config.toml
num_hidden_layers = 8
hidden_size = 256
n_experts = 128
experts_per_token = 8
d_expert = 32
d_shared_expert = 64
hidden_act = "swiglu"
moe_layers = [2, 3, 4, 5, 6, 7]
router_score = "softmax"
normalize_top_k = true
routed_scale = 2.83
balance_loss = 0.0187
balance_bias = false
router_bias = true
n_groups = 8
groups_per_token = 2
init_std_router = 0.0304
lr_router = 0.000439
num_attention_heads = 4
num_key_value_heads = 1
head_dim = 64
vocab_size = 16384
norm = "rmsnorm"
norm_place = "pre"
norm_eps = 1e-05
positions = "rope"
rope_theta = 10000.0
rope_fraction = 1.0
qk_norm = false
attn_scale = 0.125
tie_word_embeddings = true
parallel_block = false
init = "uniform"
init_std_qkv = 0.0419
init_std_o = 0.052
init_std_up = 0.0599
init_std_down = 0.0599
optimizer = "soap_variant"
learning_rate = 0.00424
weight_decay = 0.0
lr_head = 0.00822
max_grad_norm = 0.5
warmup_steps = 200
schedule = "wsd"
decay_fraction = 1.0
decay_shape = "linear"
final_lr_fraction = 0.0
batch_tokens = [16384, 32768, 49152]
max_seq_len = 1024
doc_mask = false
train_tokens = 319600000
max_steps = 10957
dataset = "wikipedia_en"
Below are experts of layer 5 (counted from 0) of a mixture-of-experts language model. Rows are named router (the router's row for the expert), gate (a neuron's input weights, with its number), up (a neuron's input weights, with its number), down (a neuron's output weights, with its number) and show model dimensions 64-127. Each number is 500 + 40 x the weight over its row's rms, rounded and kept within 0 to 999. Numbers have three digits each.
Before each expert's rows: a language model's description of what the expert responds to. This comes from a sample of Wikipedia text that the model never trained on.

# expert 51
It responds to: Pipes, commas and colons in sports stat tables and match results, plus award verbs such as won, received, scored.
router:553435497595510530534489464537515484479571563449464500482454452540500524506521554547509445498542463523562493427546464513490474471470529416483505512539543562550435556542515479513549484504559477
gate0:528562500475520505429490510433529501486465537542562484513450525473491552495539525484529493525554498551473581469511486496540466551468492466462466538487544495529542533449539467493554438499560480
up0:445453456506569486508476434407456469514531565548536505519520502461494547543526573526468504501546452454435474539458539524477479551477426504493508499513500533516515507479527572421532473471500499
down0:504566500482500538438450545537474521471535540523522502498493460482473504473589443507475455512519532515502474538532520477472439472522571529426514454472476518571450454521501514410445478420527473
gate1:458537434573508462426490534500531556463513476455479455510517526501554561574450500475556490515474512539487535518545514521587486446466509471483417454435482534558520527481601541472544489532487489
up1:506421509508544430536472473431514515458483494433530461479466510506504549462515480522450481503428455537527493475468407500517426482501426458497479465497412554498539494501508484511462487441455498
down1:526503529476498417484519485544484508547489539476496554483517505484463525506416529547456562432442579510554535520532477522504480428473521493477459515505453496509504472550533517577482529526554492
gate2:519505492437521574502547484488470520443494488487479544464527533578445522513528520472545461548519449487559521430467401466528496494503450481577429496475564511543493471535486520447533539566510504
up2:542464557482495543491420559445480496525516534518499540483507526502551546477572518548537453431524398464493553544514579491474439520587467503451465471547524505504500513529462484499536459563462455
down2:489540595496449434515580433502481481517550507515456493492496456447481520448472456524516456403474494484508488466552464471478531495508618442525459405525490501569492539455584552491500491436496507
gate3:499500550543513507531646499550445488480516494422465457488535533456495509480492518490519460513565516461531516459481523486530436572500485470511464546535540494496472528531540502502492546464547469
up3:536569518490511432525491466532523472539457535490499491474513411572424508468508493481515462503516451458410535513503520514479518530465461439536429508573508456482490468460397490514589477478452498
down3:479425556500514460498513505525571433485431501498496439552475416478516429507492481480509504525448456607526542551488474567487474474515464588506493524461483577519542552561523473577509497507441542
gate4:551499531535570496469528464534585523476479495525508506535559481491436519437469491593518578503560532520490507518520474532504447512531467510642508472514457532514483561491511449534508462550507495
up4:556488524448416505434458515540477479523457554554458418522550411469534472461542515509471458608482490476524506604486454455469523552459421585544538507524444515544550420470419527540501454412458510
down4:440523538513526494468511448462422546529506533554532551495430564473507493511502448583455532540539584471445555459515565546565472559504555564484510529519556412493547519481504474477507460520476508
gate5:522491496484583549456453517497490562511489536435490502527454462482497566531586539497511504521509546516510523447535465508477461478469498483564447520446447551538451506504532628501526455478478425
up5:504492528496488462586439535471470448499522454532489421520550462461520483463483536425426506538500401479505428503583471515519560565506466424477556543423560472483498476443441542446515497472497489
down5:575477444542479532513513467447473484486499605407483508478488475460456505488477520540476481483575516556497492520475492438473460511517488535502535468440557517454491446499581595543600503563450483
gate6:456557479519498555430524511488535506454514543494568495454507555472471490494531530510515447563517530539504494436466501627507504498492532490585508507536493545475475502476570544535474504554476452
up6:497519493523521410467464522532532508495442506517487501543501529532529485457458441496441530512415553458515507511560459497504458486477596485508468498470487479565518459463567504548493529487524509
down6:505519556491500491519519539480473543475478514478504515508429424514536530569492495452494468507469489482442435490533475503518458457541499559552456515475448521488476503551501536541502479525459417
gate7:558480568439479539452403604537439470533464542542489540543461471474529513476497486415468497479544473513552494501483534537453439482498492539485564474599458499517432485446502466496442506553500450
up7:511504490479513509543515571471497550519504453482484631538564475567480467464562503469526523460463454501486475502497433514531552513471561467405461611483583516512541446535475514495504449589527414
down7:505520467415533516493541482528445480501541559574476567521497455397509397425440524563459490487509547505512551471526544451504473435470438572535445548490471539505559488531534425503481464470438521
gate8:564463490486492533504489534522564569533506481508469464544442454525537566496483432464472458464457514512499472466506488527503557499462390477467478526533412433492444612490503505503476493487483463
up8:494504487455529432512464502436479488526509522575495434484477440521476483504537432505614491526469525475511463442540503452552454453471545466485494449565431525545448502509467469449550474457543513
down8:491481477455600501560529612508490525428493429518442465445509542477509494525463443436529475541545556494530486471551497490540455538485441418414523520509534550475528524511552486437599496475510453
gate9:482486622483565447541509527534506543440465542446566493493482451503518518473453594517474419462524466560506440524527439499476480466443408449537478507454572494554423483497599524472516481494543495
up9:501503540460521482576470495493531527540443552479457541576528476546557528504504566473479573512505539430480535468449480542536573557472450507483415578511601525514480519509514432549533473476544503
down9:533569468484436437445540472484529569528477480492507512482516467472522561497545461498524464539563456502465487466448513460524443498507522524494604455578492491464489527517515515552422423606534502
gate10:557573498406507460595445486525453595460567439471435508480493515505532475463549454537457470544532505516469485484483477498432548512587500541456454590469455547571504479501506438516500536507448549
up10:573400543493479501511516466486405508544574497427415501526498481522535494527508507519490541581516496495454511463522516460483505473425456558506555504530461528586438506524437489450481520432460450
down10:511494481477498459545436465503614475526477501498458449559494504541498537486534449465526533541491457487465469488482533560540537451582399472501472516532458578498547566504560474520457464417516509
gate11:521568568472489464485513505489490510501512514520524448493469479457487480441543480484512485488507479484491479507497458514533460553520535506519487546512499574513560596472556521498576490500584452
up11:448541504495428459513507525475514562466462508489512550620504540555504559481463460543488529441498555500554508520576463506490547550504441560503502506458504494470467516515464541409462541587521444
down11:559515427512518512448542490481495449439488500474476504432529481585528516514493460484484519495499440573639472502489484430516560430484487520488509524521470493488452495524470491457503527481525583
gate12:561504503575510529512506526554469477460557570542532439528569475576501522502511457550520518444530482473521484479490619484476460437482452457501391482508524478495474478379499517519542563582537489
up12:550495512524496491537452556525499530571449535451498559531546489504488544497466514491433446516468536465513451508495462596493488508481521488512381504545472547465502483446558515565554526463526564
down12:435397486531481459463481469534472436453442477491477461500531538474517577502533449542512478497488539548495459524514500445492537426540481556530448502468512513526561552484547539531502418529423552
gate13:496507569514567514492486448477492503476492553445463564397478496514434480574550422557515524519455421502518486411519547493527495563537434476502491467487566508512462471495523508567498459420532459
up13:487470473542469540467512526477399554472501567452530513451587450479563506509514508543437467548574395547459492531568450429442542525540542546399518510463501465481481501398474455540454515511476470
down13:497444540611509449534548541502446525495461487499395632453505498512568570496502488509497460517554485545525515507543616473484506473523450482445455517503457486499531499500547446533490540525509594
gate14:511474515434486578508529555475553424514523533557489477482467430513491501486510543449506478435502471445495488613478473536520517530432570492440466488439459475493449452483504488469540462424508439
up14:481486543532480528496492453560494529584432563478478496521518523480473550493496548466442443485470485572567460518496417454458494449423574528514520497498506510493451548473523524482558450460512466
down14:478466429473519562540475549517508542499556488563521531489511403466563563377490491550504480502551434538489506567514450470471497480475447572471472517594514549508491561499588490474517555468467598
gate15:474435508503539492522549454439529487482487489477526445481533471475494517508539512481554517521488483505524468493527570420454491483472501519542496546536494536477461544473610509453517472524560403
up15:503415477442497514464515496448498497475494489567509528523592584592546544517501513541486551506529477561481501514484487495451486461492443525479572546522502524502504527520440540522474497474489501
down15:509490414469484627542459553534508471519481540493503535446521557461494550502483505609465463450508484513422483522540449527553541504535513557492490505467496509470476565490567474561526478563523544
gate16:595513527530529514498481465412471486456514532480545512522531483506510552493493447527525525469512507475520512475517549471567514490524439575577525486503543528442488548499497447495562438452532471
up16:450508496509417486432465501529514486489522497519559436515466498536510550427500487491536524485531514542464515518508522527549462579469524439474484496545563546547502498435485584523487508483526438
down16:515467444513542486527431503483487553550519542414481503415555473491529531531415553451535431565441511478496543515482453501546489468440457526535410522493561494551489519511528473450458471511506520
gate17:503474499483547481548498457461501524463468552546553542572449531587478500521559532564488516465552543517589516460463543485456463451451502490509460492508461486418462492490529472545497530527465523
up17:577538487541508433498560564508508470545467478479505573502583496487438486502497537519557443455516449448500411508478506549511516451512489494497560458554519537510391467448497438457510576479452589
down17:519501612461484490511490513473531447474432574481486510473500505431517539498499535507498541474388518529523503536507523572476407472473465473594563471493436532447473521399485507495495519532509500
gate18:528492475466547512505506453495456514478497489548459510502504531487460547549511474493503522521472571489462497450508504503482494461540478492497459558582547498440520510439495547460506579491504439
up18:494500505489503534482542449494529503527507532525526415536514574565513533468491474497508544511464522526424540466527549492483534510504541510495551546528474457471500459456539514467471527551510447
down18:445495509482476520491459485499551532485502454553481535458489561439481491495441430499429469445563512544541574515505516533562522514508530489474500483507494470466550514524470527494518549456462570
gate19:510511502449426499445456491495510525562496561433502497520493526483492533544491523535497485508490510586436514506485566538405401493458590521446536503427424487483494467492483543494525525458403425
up19:565537457511514526484499531531479488441448502569504525512489487513483442508528461519441467482542528514459489538483478463562524476456514416502484581476492491586524420490559511501513518536456456
down19:535556441466478450490511447455459487468523497476550570439524501452449518483553491491537460457483390509507464502564514547483550455466482471502525426472471500466533500525540501474519538447528504
gate20:498513525468551561460456550527489532458439475500481594466511573492477544432483540475445460426461495557516523465534516512490527510415495492504426527516510645493541509502466545504457544442560456
up20:509523507532485516535503472588411503463418522495502476463475476517506428478485428522503485534517466489471499531535536571480548490588480524519448568501528500460524556458515517475557582553471555
down20:497529504483487541460528492426448431541630546489479476504552521514522473532481516498484523486547511461544484485474599553509432479489526509549579518586441491459494489529538396542491410495471509

# expert 47
It responds to: Compass words like south, north, east in location phrases, invisible separators after coordinates, and passive verbs like located, built, known.
router:510477446477443584548453508443533379504538442468471534537571573555494414489445578508526480513475521438495512498495432506479541504460485518487524499497503521519523521540441450442451553484523447
gate0:520494520418479515452489526550441536488494511474505440494467430522455478523452430525493408497470509494487507518470484478464488503524455513481525398495437455492513518496521473543508554450577522
up0:466451494486601459566496517505506460534533519469514559589433468488539492497563493493488466486545436553412495531574497485549425546478498540509466491465466460526500514521474489482542498549480484
down0:520541486490495529388539537466549487458438492464476472463549565486504473399507511521490545462471542459523451563564503516503526512429489547514598542519444474424499421581529569490484489533530531
gate1:513556500526466480501564424523451511472508532546555468519431483462522560543494537518569489485542455547499448482445487473501502484581508485456505553536517463444504489545516511469475505469489455
up1:526524502528529495534456435526599525441484498499557466546436461448511484522536532545564416441496536495483437420483563523542461518555506403514592534513476519480537533493471441434541530456523505
down1:559474441502465520534465458531435412450432464489511517538535483468462390515532470468449520549490433443491489447491490465447526500471550497479516494511523489513509407510501534521503477456478594
gate2:573474507402528508460517501524494524419519486434515477469516541443483476480482491574581488502479501497488460448444509530512497503425466533530469470442531446477534421455471509436507482524511478
up2:535556500528480520577511485537499419434483487525531518530513501490454519563487423440477440443536528537477559483441537458472548504516556463520545473533564467528543454511483539491453517492513570
down2:588479495549518496575479515494531495567508486487523532547489500533598497463481510481480549475455525497492468467445470459571465453470483520553491462428526494487566463466541410484542530479519520
gate3:461432489500523535508489483473510455489466510456508463549480527470540537455548485489528529516507459377534487481484527570482529441485482522578485502505533496481468442492528470552532529500528475
up3:433507494475511519497527498525618565506549456517492486564527459434541483517517569475503480460496484554450447505537470493490513502471485546475493535534601481484604472495514461541520473493517489
down3:509479449513504477519542505408491465577571567526437482512499475469492592438503439524506504419487485551488462431486442532453545499488483524554529559468607491452543543478557502506456427483447386
gate4:495508572502537470489411570523442503577539460511477569497566510545519546498502478458488491524490565483491498550536504480479499474505417479444475508497459479539534481567433483524455492454493474
up4:512444509458518510472496420431486520376527572538493516473539497456521492432454539539492497400497541541553430550443466480529490503557478489481506557498505381482499461492444504537524451554476552
down4:495497543478505483531521460461543452436446489544510544406436583569483485491573515555457547496511505503547493491491560468480523464562464549532503573462507458556603469489433424507499547493465519
gate5:500524507537500486479491512501464455500479454490483456528523565524502424535507535464524525515484488561540519489525484554497538460460456488493425513434490515555542492508542488515479516434526459
up5:477459536486455598470474496510450551601538492472519469484573522500531427462424465523528475563474425480525471483510417497496496512455381494563501511485475494522490501528523549428510523446530546
down5:502518443491512483490454479469445513489453437467393596495466440545569466454493531469536458483483497507499471502505547555443530509574478455507479533534449470468516484452531493470470478459514454
gate6:557497481494521384434429492493488475504536575515525438480504544572538497537467540542523510590527455557559533426507508560474482536452441493507506487513491467494412491541493557491520514464506462
up6:539479525506516500536499522431532454527510517501506542429531444444488531456541438428406496475534578444492468520509544562494463493442507534548507497453451549524482569530517576507555546511513471
down6:514498539477470476499482465495452515482482428572470555544591511495567503467554479526505496577503476548477459505536487461524439471511535479490490466588503474500504502401520471541521416479510577
gate7:499416500511538499569501468484479553377526486541479543512448491454470506561521430450536519490473477514496507535499464450468456497528554513491428562516521480540545504571455528577533436479525592
up7:456601484473539512475560484475523533450524507578483499519486510565531491473533513522445589432482507511497471584531505517503471462506465508508512481544561582458526427541521556552525426490548449
down7:470505439582475554476498510435512469453538535479531494454430519545433536435433522490519503537477505473523484426469499528415470472499461483539477508564570495419483587502561432489490546537470485
gate8:491530476434488501440446538471450485472455503459572483550489538500479484554572515477582506500536509527539438526567478476418490472465492551484529535428456434505554549517529538490490480493535561
up8:433532505517444458444485516481502463478479454519451531475460534466541479535500562501498469603439475477554553507534497488509513475494505534448413558446398525565482511447513449457497493518495445
down8:556515436556526544527498488514478496452452543494438504481522473489481506470508541489546467572420502425475455521481530506484529523604500440505497539555478502522524471556447463580453579450427503
gate9:502524545464419551517515449444480533532472460481550485555580548490454528472513457526529507513541474507498496543482456479448637529505484527466483498509383538457506546517536491489485524534497503
up9:385509525482465494533551483479514479489546418516536614526538439516475591501386472528530542498572564505502494509507501491519537494465473505505450513464518551499564488528501458507455565481471466
down9:533530454534455474482475512557481544549558462485524541494492436532459570549531560446557558477581509428506446502503499432433483541513435539512479504455443480500485462614487475520456513527564517
gate10:483524511444474484464564539546502574438519490494550565567519615466519499497431468509564507503477538595556540495471426571479486522471480463438508495498388488454511584520484541455500514471571430
up10:505459476526401525434508481458414552498478528561503478460533446499506504515546471512505500515517476484519521539507531475531520519516494466505546536497583567434515403495501480447501490513534608
down10:501486587478505484545532561489507482494576528509479480401471428459473476497464456438497462482499578510537520522550522488481523439524517523480483522465466526498507515494516395521495480595453502
gate11:475505497557480495466485546378467472500495519440515436460515475575457518475525557452602499435511484469553474459518528577462493558475441499564499459468502513558513438496523513522511483388536476
up11:493500424513481555572526435468497479496504533512573512510528498439437439545480525481450437494405485533493491565566551512491522547456567471577438478523554457512519472432480509478464507521525488
down11:539488469506469440515482504527453394437501477510499494466544536469435463501476483481424420403473432524480544536465501570488490460505505478448495495522443529508508442540457539476550513471484472
gate12:478455485426499553508577511455459473559512519499541472541491455530498477511507455483543539400428491506546492511453512528511491479521527535539448464558489527555464508523508472489570485422529465
up12:444467510508452492406509521530513587533479553504504488517459495491504503506518476430456477505465474406503493625560435489490567528485519497538502538456544509475453547502563554484484456448468497
down12:481465567438487523457459467551512459550552451516562486510500489479473507488499503563448520573415471523504489458512524558500535528472499454501499526456536480518530480482573593497518485518488462
gate13:491427515451456559407441430542494595511503543538475586460507409444502544491521483478484501488442489491566501525514418513438558493465482533542513492461557519488445482500533486527556477501498470
up13:463468485520531536478523526491428474503518394514499453521493509558586456493460519486527485464516484513510551492438566525536471486536511475506520467509512455509490496493464533470485543455475421
down13:523438463537499517545531544458516505428506491470485460529533528449534474476561499532431482544496485413527497494481500483563488465506518506527507520505492510505494484505480523532484474465540484
gate14:500550534519448509504518504499448544415561481491410488481466565448539532484526526493510543545499560434550514473478515512583478489545434457496438465516529488489549469477416464529440470518502474
up14:484472514471537456546506468511548570511507535457522517524519468418490544458537567523494473422524543505499515424448465580524476426470510535466506460517520464556430409526499507482452527414544430
down14:478434521520407399483521496466494493469495501533510495497493501503544528546496421482531509526484430539426452504581510507527445490564472486529526444513497521549466471521491456478478470541588479
gate15:539549525531514524498527532493477502478551530474498508442497522431524471507504471455559519511464458547504543451477525510472542547516490551418409466555527546493490452495465422557531424517463437
up15:510427514561525500566464486461501455534490461418477504494445469498532434537451549461454533442500611526490486505587511412417493418490542519461524525432415523506476508434554518545517433543468509
down15:502513439398416543476529520541493480488493516503494538454472561547478521495481494515543521518502514487494482472510509523514559463486440438457498488514538497431493469529508533451396512530448497
gate16:469490572548568516559514460484454458452521488487541513458530480467478505468524569506594461482471464470475491456487465540463505543467447477491469568591509470547470537499461494564446535522477452
up16:556438456572499379492499511546556510535545497511456504494512528516436492603467482534451472478463487473520526584499582490504553435492516477489511497514456513479414529523465471589476493490493500
down16:490509529434459492538578491537561576503462442500507450462494528494481513495511494537477498498467489465509553510575435571520504442563505545487532503562512459438497489534451496494482498500464515
gate17:557409570480545615533475558444518499508467489474477494450521534551460513538523480512494537524480480527513500486521501419463484511446513491449441511499522533536491488527461493518507481471494449
up17:589485526518459446454522509543503433435465513465487438516505439485403546488529517467491462507470476492480534490558555539440417500487627519542502504581521500588438500489530524487466488573436400
down17:480494492469415485478465505532490529560481487471440533499413592477531440506517537535508592540481633489549512568496527535493461463492536510477570490541501421479530501419533534487567483517431589
gate18:469562550524498576549530472442525564561456471506455495525562521461539499546504524511492481459457471493558614510509533466476470454448473522534500513552491511526495649514507499473504502414508528
up18:424531413497510507439450527449526458531531514471457486521516555476474536547479482462515485477475521466493494503518508506521511562539534498460504587579559432507466476515534513467446505477589516
down18:544490557472476431505425527460481544519537482541511489483561483454541494490463480469470511556545498471526512459394501466532536525487531498483465507466452439588516465496509542517477467564533544
gate19:492521542547498539520482509511474476504518485506475492510476459455542457460573550512513561479521556448502515501512492509449538480472496609522455505544542551455457460485573593478489468527486485
up19:547449538499456454474482499506487503468513437547479541462519417450422529513494542459501499561506524475510518486456469507442448538443542517482511551530578423539502574509422531522521467492525537
down19:498496393433420423506453555488514513503547478419454499452489424525429564545496483482498560513503408559478488455516449518521544551514502462451519505502504504544522512556528454394519537443495433
gate20:524527524449470576527461467545506489457490516443551497503461473460522481466512506457456533553517535518494501496507524449474559509526456510606429476530489479515606440432471498522423495558514445
up20:505580541422497516524544523568573439446515508514566501467528550489518503498522467497472530507419512440392568570495563475506537513507497518429507514454537467529484575530545478516578501433469478
down20:532536562377525441561544548552479587506543472474498544492572494492455487526565434481459485496456467483533550474526505383508500559515441524495512504520434569514493448470428497488459522469458481

# expert 55
It responds to: Pipe separators in football squad and stats tables, plus punctuation and small words like a, and, year, debut.
router:570548477504443512526500508484490529431586476534461435467462452478477458474528497473435442408425430504531468480507541564512497582487514503503537543553564538551418548538527503522542485455552570
gate0:536591484401511467443534450518485440520519573526469489541525506449540428532501517495397516474524447582550480505507592477525537501512416508502467546503439428519462514486418540463418544465447479
up0:461528555525527525408544502504513500470495575531508524446411474423505545527547537447452456505477558440522591512559543531537496407487523499504555508498530493501519442524532501503509593530553487
down0:476467506538520532517429508422517550530519536458553447481483430562484508499470455430488502512536468546496540509478480563494510501515513432569506500473447481451475550482496498509468452467493489
gate1:453600463516452470516512500483454590584526429598473468499485475556556478516516450441454512529575508513489420453583460512540484465509475554520463461474538529519458511525490449558452444494482560
up1:518432549537541485521575540548448556499530458504532505495533446517435490441575517461455464485457518509548444476456450462443472533479434574539523453557471478552567521479546474586557506444489486
down1:506510533456526503466563571479500569533496550482433475433449499556427486493387580511503492535483521504434585462479469496489474413466461515512473505467513494536467504491491483514543541437514511
gate2:621549556481566399464530489523500574470584529524452512449500464524577579485524517464482473463512474438443486479490519491498542469464540509490446478507580469501503458536454507547520484438494415
up2:474537490473516503464499506436522498526503530496439519524483471487574477499528406518523413506539488530496509399500499503469516461477493461494513523508470502491481476487500547492557546531528527
down2:509400482445429544461543567593494486538496501497557533460566472486514498472522524431507469520493542507560502498444498468601425507495521566530505473537492608482470527483540546460535490456542482
gate3:488447521476489498445536499561518503468530508485476520500500509472565525505509551465503445526512441494507452519501562496535485428485532545512473506462515469535451419491488539481453496434537554
up3:555521388495510497467472576511482513571525568505552467474425581483519442522545457541460468506534464417507500455594607496458478465486519509485462452452550496530466512502481585481539456412500446
down3:519463459487474565428472478515485463586520514464491523505504454526512466517483528484516462537492513561575466479493519515411502553435513475559504467567509448601473576506479492514450471543500462
gate4:552433515484524516560483514496491569525598462453461513530577564528483542604486494451496528389525499486456602512552515551482491438419528516532418576539494591470491552438520513518481514488529550
up4:553524532497487515500442494524581477571477515514562458452497539502517571503501425468521465552530489521465448479498458542526450524473483421543441524512513591479460528525464506410477519527506489
down4:497475499486469533540456535468590469477493512487446439436523507499486535572522470510522510457533541501455526509537503477558495549484456497469454446514552546513496528496470538505485475540493573
gate5:503531550491452578511575438512616507522484482496513532534458445426462545531492444496454496479513496489502555502416506426492505431504516425483551509518476435487444423487483463485521525493515485
up5:536522569509513530469490529534533482489395485480451480505511498521530474488451473515557548554484513415492462467539433521518440538511549484449523526584494418423474485513425538438493538558538509
down5:495470472531564476419479525386495511547541530411482480463508469563535496482518410490462484509462507565485472443471514551516540538538477493541493469583392492475477523459460472495570564480510540
gate6:483532438488494418499504534487543488506461431482498460510476543478521541498552494447445480447544555460518530483594510525447484541516500530562469497479545519432458578446463474438485480461487505
up6:529572435465587470500572504505509533463447515558529528491491510444442473550455464520526506498569486507499506514527452538535432494525521493467478457449440516438518537483492501423482505548477535
down6:522512504496611525549452493529469484442507531444536525495489507505530452521457486522525486468505530518469501470634518497506525561535469491456560553527467524535450474516527430478527535526513442
gate7:524545502546528518455546469508505535544511502540490465513481554501537515516456477451517519489541558478493533470575516470566552535513528428533437545580453450533508558513579493471493484406487487
up7:572487472500498511480595536488525474476482509518540542478602490431496496474509462543526469524494479472510495530564454606535500527485481479552495468480423530487560526478580471469499497495512557
down7:553543469493535488488466425552478554534486471542496500455438525494517511475497490442467603499497490561542522533485485497520455547408512496443476400488537554570525537442535460428418535572462453
gate8:479503488491448473572542463474551536524537467505500470527450535546554558528574519520508584409466510517490540524514436520489531510489483552488492492538521379493508517479475525451527459425511528
up8:499629513521472567495443513544487463530479508503536456513419520437500560512446490547576511489541536523460517547482481442464526499463571505476536518521492432486463517514482519492453523558502518
down8:471494520501539533534493478534487526436489458487478472556535519482450491496507523516523459500489556457538506484523550568506450462442472544427524489447534474439487500509530544490425462532489591
gate9:535491508534501537534473515454501560409538438470557629483622473515587472527458471515443452554510503533426528495557517487506510417486548555573484476525493515455490591479431563514485438465531475
up9:508441506446551528449486507508550497496570454531564477444565564460507505447463532463504491556521492485498524466536517399550461453466526531484462508557506448545455534505490493457420495468474525
down9:500495497433469547547466529558574479415543464441589550559499577516467540449513519459498463487452499540528478489478485531555518458483483526548478510463473486479514480506421571497482592474491475
gate10:439471553567485537457605487493510520439551489446414443497504503508534449493507483502441484462456477519547526481526451558451490418480515537531501499463542478488489505476510506529490464445461446
up10:508457472462506550555476514478513532405531498479480561493550465540472494553520523471551518440573518452517509469530541446521523462495480496469471467502532518484443484511497447585488502440552503
down10:505506571408561503580500454500450540509466502462492492425451518476485525448520541488500521446462501474447532528547527442579469479505546513489439540537462435506496553468544490555473520531453529
gate11:463540558531528469495429509494432508516491498510491460455540481483574508478477496477456488543508505504521554475524505483523439505514514529572565461477461587547449513567461550455535508454415553
up11:498517493509499500546512468486461506527479592527474543517575530497580494506574523487555498529401513582479502474469481493523462574492531509499538492536509567598460459449530458533521449542467536
down11:502395485434523464508529520520514484488492459452487538381496553544495443496409465500557495471458446578475492475483454470512502538545578435567534493541526535462462519501488517466483452438482491
gate12:468508537554496488541539457510548468639455508514541441477493574585413489555486444491591504424521401514493477515556546471532540469568490489547414466479544513475440471575572495478444438523492550
up12:489457551536501474591518541465562514483577472460477533515496490516548527492482512508527539495580517520500558517499524449481492459494477473501549491509550537495541427542532535520458486530444441
down12:554492528557507483587557544545473538547506454469480465505515518482466556481497437535505484480517487509511486461502446441557549515528443458529452565447540551521525529533566488541511459497530490
gate13:483509541534472500451504498551506586486505528491497555556469476510473506497483510476522520479544586545462517517507544504479525580474468427521427484495486489504483539453565559445495499481500520
up13:519539535497498456512485462529533497493484483536476478528530557498513515441478479514492419460492532486555458494556399533539484509550500598497494387509492579437447492506517441470594523442545536
down13:520529452479509491507597527560471510489537505386464503557496498597522591553442593510497500479458558495506515497518526495610497506518570508494487469507494445511518473503561507518531521468512479
gate14:479474502467542479491502447554475485494566504503523459433446533476506510537478416453466460525489507516500501440537486584406482504530467550511514491589486475528532420466444494513567535498460514
up14:481524510536542547539488539561496489515563469445479505499522463502416483485588457578508535453534556477503437500592471370486536449492493436495526499503513496501508508539481533495472463592472464
down14:483419546459506495537542456559498464483423485423465453487479517484526502438424529435438553499468513536539567466522497472509499508476494501544569481501463490511491473556419499498475501496524497
gate15:535501540490550444515505489440498475494486581504475481490496505512466594531512491477514525478554451501477511528522540531471576488490497500538493544444501517487558499557454505502497494510497511
up15:520494515448473541497566548497415553533501578552432459543521473522520445532486468513450448522502461436505449450505432578484485489544500567470437536478499514474527561516548478471506512542507454
down15:507455409457527521477532473426560509500485507527497475478531464560547476448547531470488497505504520528499518450500443569491524429505474587476398551519453551516565553524501499454542523456465442
gate16:583526553520508438535474460448594439438442560505484518536461475519518492600508527468500498551496440493521480467500444501501437495481499515579521492517473541559460475465528441528522451462503492
up16:465509495500535553490451486535522423469460467519476510514576501435395492590483397509475543585464450523555582490442413493532480487527492443518493532527513507558474485484477412583501448509419500
down16:462488475516491547580499459607536537432502480513456487533495479510503482535550496519560525434508501465421517496505531510468451398508540502480500515539494513477564487484502484566507542515480544
gate17:511474556468412550502519482445461558470510535503476531488519553540431494476481424492479524518428522447417492479491523491523501477507468481512424465544482532544440468499532484505426458480530451
up17:481464412506478506501480491474517443482482500501487510566529450515495487497449442474522543476487565548509569545465468450556548496477557507522431527497488477588557535484565519461523449522474530
down17:510524397546534551511484529517520470486502520512465424471517474468548574471479446530475533495423532482538457479521525478571551520491438507526506556501487475546449490518507485497485477492528562
gate18:510509537454490512524518455494483529470532442414542430533460554472526467533497493531532540602503448427555482562529463510555577494564554556505453519520524534532509470503564519546517491565498448
up18:406486545475527530517537539526474521537502540500505480450506536561528512506598513486477475576550524421460570521491505496487453530464460468508522505572508435542454488498517546455472512552500570
down18:540513493517567534502524499475487511495491528453526461535426523453462491484480455561536490548491523491494579564492463586426493509528579471481546625458533500471521484486500559520455550516485488
gate19:488468552584546516541523488507477487476496515519485531455469544491431515515603446534473489508479466519525460511452552533458476511462407485503464567495512489440497485482580487453506467448519478
up19:483464507407442398484444513479467528551488481531482515499529468502425504528488453460545544607501515476569509489536503533498554451510502553569485452559476465495531483533520482582448504520545464
down19:525451565538520502501476534497557540538516473454594457514468421472432459523466465453496514491498547478489565423510517444548483507411474547546423485521521522430548509452518586535503495531501508
gate20:466556540494422474401476518487520503496524499580481452410471555416466520572505477473459516482479566552516472455493545574490511470492459504522445543565511501485472474494499408469509599489541470
up20:528525568464543442481581560548482491460473480433489489509473464534476458526533517515472493478517460435493590538451495528453483511538469496438521562502441593579532519514469524453417474528471480
down20:532504438545434412499452487504497479467488437523454495517491487375499551458421511543490576469430487529450457517483477497541494502538509435568410468542512521410539529592508511486461468495493454